Experts of a small language model: a variant of Muon for the experts.
Below are experts of layer 5 (counted from 0) of a mixture-of-experts language model. Rows are named up (a neuron's input weights, with its number) and show model dimensions 0-255. Each number is 128 + 32 x the weight over its row's rms, rounded and kept within 0 to 255.
Before each expert's rows: a language model's description of what the expert responds to. This comes from a sample of Wikipedia text that the model never trained on.

# expert 30
What it handles: Subject, object and possessive pronouns in narrative prose, such as he, she, it, his, them, plus the following was.
up0 [113 142 105 163 113 104 133 150 169 114  91 125 154  72  87 135  83  88 161 110 140 208 140 153 148 137 143 139 117 102 142 127 163 150 123 134 110 131 133  81 189  97 125  93 127  96 130 150 154 129 151  59 118 128 190 176 117 102 162 134 126  69 162 149 147  78 129 155 112 133 166  90  96 106 107 137 155  95 125 114 129  75 156  99 182 157 103  89  97 126 113 175  56 137 174 106  93 160 183 167 138 105 189 129 127 103 151 178 130 107 155 121 150  71 194 121 129  70 145 135 110 138 164 121  99 154  81 134 181 159 121 131 191  82 169 134 116  97  96 148 143 190 151 128  77 117 103  79 136 113 162 126 116  66 129 122 130 114 135 158 106 156 114 111  94 105 116 128 111 125  98 126 181  60  99 150 163 142 108 108 100 184 160  67 164 120 142 137 112 150 126 144 139  81 166 127  97 190 161 145 152 131 130  94 136 183 109 145 103 125 136 151  66 148 140 134 117  96 147 156  57 133  70 157 146 150 140 112 165 145 131 125 168 119  96  63 145  42  56 100  87 197 127 147  71 143 120 125 189 130 124 118  75 185 176 172]

# expert 11
What it handles: Nouns after the such as area, century, city and site; also digit groups like 000 and blank cells in tables.
up0 [132 152 134 178  82  73 130 151 167 115  66 139 237  97 135 161  52 136 133 109 148 154 105 119 153  91 117 162 130  66 102 131 143 137 127 106 111 100 131 126 203  95 136 164 171  95 132 125 158 131 111 104 114 124 131 184 128 138 150  98 159  64 118 144 157 109  87 159 102  71 121 116 122 116 125 170  95 131 168 177 165 103 123  78 154 158  92  93 114 172 142 140 133 144 142  84 118 148 122 156 156 116 171 113 117  98 188 174 182 136 139 170 132 107 170 176 109 111 117  91 144 144 159  79 126  99  77 118 204 152 154 112 143 124 145 114 153  97 100 133 188 133 169 160  82 116  83  73 177 115 157 121 122 130 155 124 146 129 138 167 115 200 119  93 121 111 136 127 104  98  90 124 180 117 129 172 188 145 125 110 110 124 153 142 143 131 142 109 119 158  67 146 138  99 171 134 161 173 149 140 136 154 101 120 117 170 151 113 118 127 132 151  62 152 147 126 115  88 163 132 110 109 100 161  84 121 137 155 169 209 130 107 120 121  62  84 106  46  93 128 119 211 158 108  79 115 126 144 183 103 128 161  55 136 176 206]

# expert 21
What it handles: Commas, spaces and Latin endings in species lists and binomial citations, like Linnaeus, 1758, -ensis, -idae, Arthropoda.
up0 [ 89 157 153 187 114  90 133 174 123 157 118 124 167  59 128 152  87 159 143 122 123 126  60 137 127 111 127 139 115 121 152  90 141 170  90 144 128 157 160 125 192 104 130 168 163  49 124 125 163 178 121 142 124 139 111 185 152 157 128  57 180 127 107 145 102 114  83 122  52  87 122 124  58 118  91 192 150 116 165 125 126  89 165  69 169 132  69 136 111 132 139 159  90 160 155 125 111 130 177 132 122 157 173 111  99  73 175 168 132 128 114  66 124 110 133 116 132 110 122  62 156 171 143 124 106  75  78 114 151 161 110 135 151 131 163 104 141  93 149 148 172 125 168 161 104 134  90  96 163 117 123  95 107 122 145 140 127 146 129 170  67 120 185 105 178  77 112 116 121  99  95 137 186 116 127 149 128 109  93 149 134 130 181  82 164 174 124 146  75 187 102 158 123  91 148 110 118 132 139 104 123 153 142  84 122 145 141 150 137 111 159 144 117 134 157 172  96 147 222 162  88 105 121 117 159 138 126 172 179 118 141 127 122 138  62 128 115  74  88 111 134 187 122 140  84 115 107 185 193 112  76 172  63 128 181 179]

# expert 0
What it handles: Single capital-letter tokens starting codes, abbreviations and names, such as asteroid designations (2007 TZ), U.S., LONEOS, and W in watts.
up0 [101 157  95 166 129  45 152 172 118 103  85 138 149  71  98 132 118 160  99 149 126 129 121 170 131  96 136 118 122 129 127 143 167 159  91 158 123 142 142 120 226 115 119 124 160  38 102 131 159 128 147 133 124 156 146 184 158 130 141 127 173  93 172 139 160  91 135 152  86  96 169  96  78 109 106 183 122 112 138  88 156  76 145  65 133 139  93 112  85 160 146 146  93 115 165  98 128 151 157 120 169 114 166  65 123  72 172 125 156 122 114 105 165  81 165 127  96  92 149  70 121 130 135  81 147 145  51 125 165 152  96 109 184 120 145 134 141  97 103 133 166 137  95 161  69 133 132 136 145 110 122 122 117 172 123 142  87 129 147 194 116 141 129 122 177 131 130 112 134  98 102 146 184 108 109 130 122  98 105 120  96 148 170  95 159 192 117 129 103 192  58 152 118  75 179 115 142 159 196  86 145 157 130 104 127 162 119 127 184  93 165 170  99 163 116 126 147 127 147 131 104 159  86 112 103 126 123 112 145 136 170 154 131 139  51 130 164  77 107 124 110 231  83 149 103 104 133 143 207  92 102 145  53 158 139 146]

# expert 24
What it handles: Second words or pieces of place, church and person names after New, John, South, such as Zealand, York, Episcopal, Orleans, Methodist.
up0 [ 96 146 159 118 161  98 136 143 114  99  83 159 158 105 112 141 114 141 164  85 126 106 114 140 152  99 131 126 139 149 131 135  98 100 106 128 142 118 151 108 171  63 111 120 201  73 101 146 149 125 155 130 116 125 163 144 129 117 171  86 210  96 135 136 155  89 134 108 120  69 108  91 100 124 115 140 109 119  85 122 106  63 142  59 150 167  89 120  99 158 176 120 124 148 124  77 123 119 179 144 182  97 199 144 106  65 129 138 189 140 140 156 138 136 177 110  86  76  96 105 134 128 153 133 114 127 150 117 131 162 130 114 167 120 166  94 141 115 115 120 178 145 150 207 114 157 120  63 131 112 114 110 136 152 125 162 147 138 154 149 100 166 108  53 117 123 143 152 101 145 117 111 128  84  83 180 142 158 155 122 129 113 170  91 184 176 140 134 102 148  79 139 160  62 168 133 118 157 149 154 152 146 155 133 115 105 110 167 124  74  94 123  55 131 152 144 122 152 158 168  57 118  87 100  86 173 138 132 135  77 131 105 118 137  69 121 148   8  70  78 134 226  85 106 120  89  80 118 181 108 115 152  66 141 172 147]

# expert 2
What it handles: Role or category nouns after a/an, like member, politician, president, species; also signs and digits in election tables.
up0 [109 133 125 188 143  58 147 172 119 128 126 130 173 102 122 197 115 156 138 127 134 130  90 106 167  67 144 143 136 109 133 148  88 144 134 123 107 175 115  90 193  97 144 131 167  55 103 125 140 146 123 134 112 102 139 219 120 126 141 123 154  82 145 156 105 133 122 194  66 112 121 132 121 154 109 210 138  88 158 149 165  75 134  77 137 158  72  88 112 173 167 122 149 100 150 122 138 157 155 169 165 139 193 114 131 122 153 162 204 151 134 119 129  99 150 173  88 130 127  79 155 146 109  98 151  98 103 114 203 153 129 130 182  81 140 134 112 147 116 165 201 128 162 165  96 126  89 103 139 100 145  91 134 139 141 160 143 102 176 153  93 176 128  94 119 103 116 168  90  65  94 140 171 124 124 188 157 158 122 124 110 119 183  88 171 137 131  94 110 138  66 123 128  66 158 131 156 172 176 158 117 181 104 139 148 164 110 112 135 125 146 154  90 124 153 143 146 143 154 128 106 121 121 116 124 160 151 147 127 156 129 113 134 121  76  77 131  78 140 141 129 240 134 111  89 115 119 171 182 125  95 146  47 163 178 183]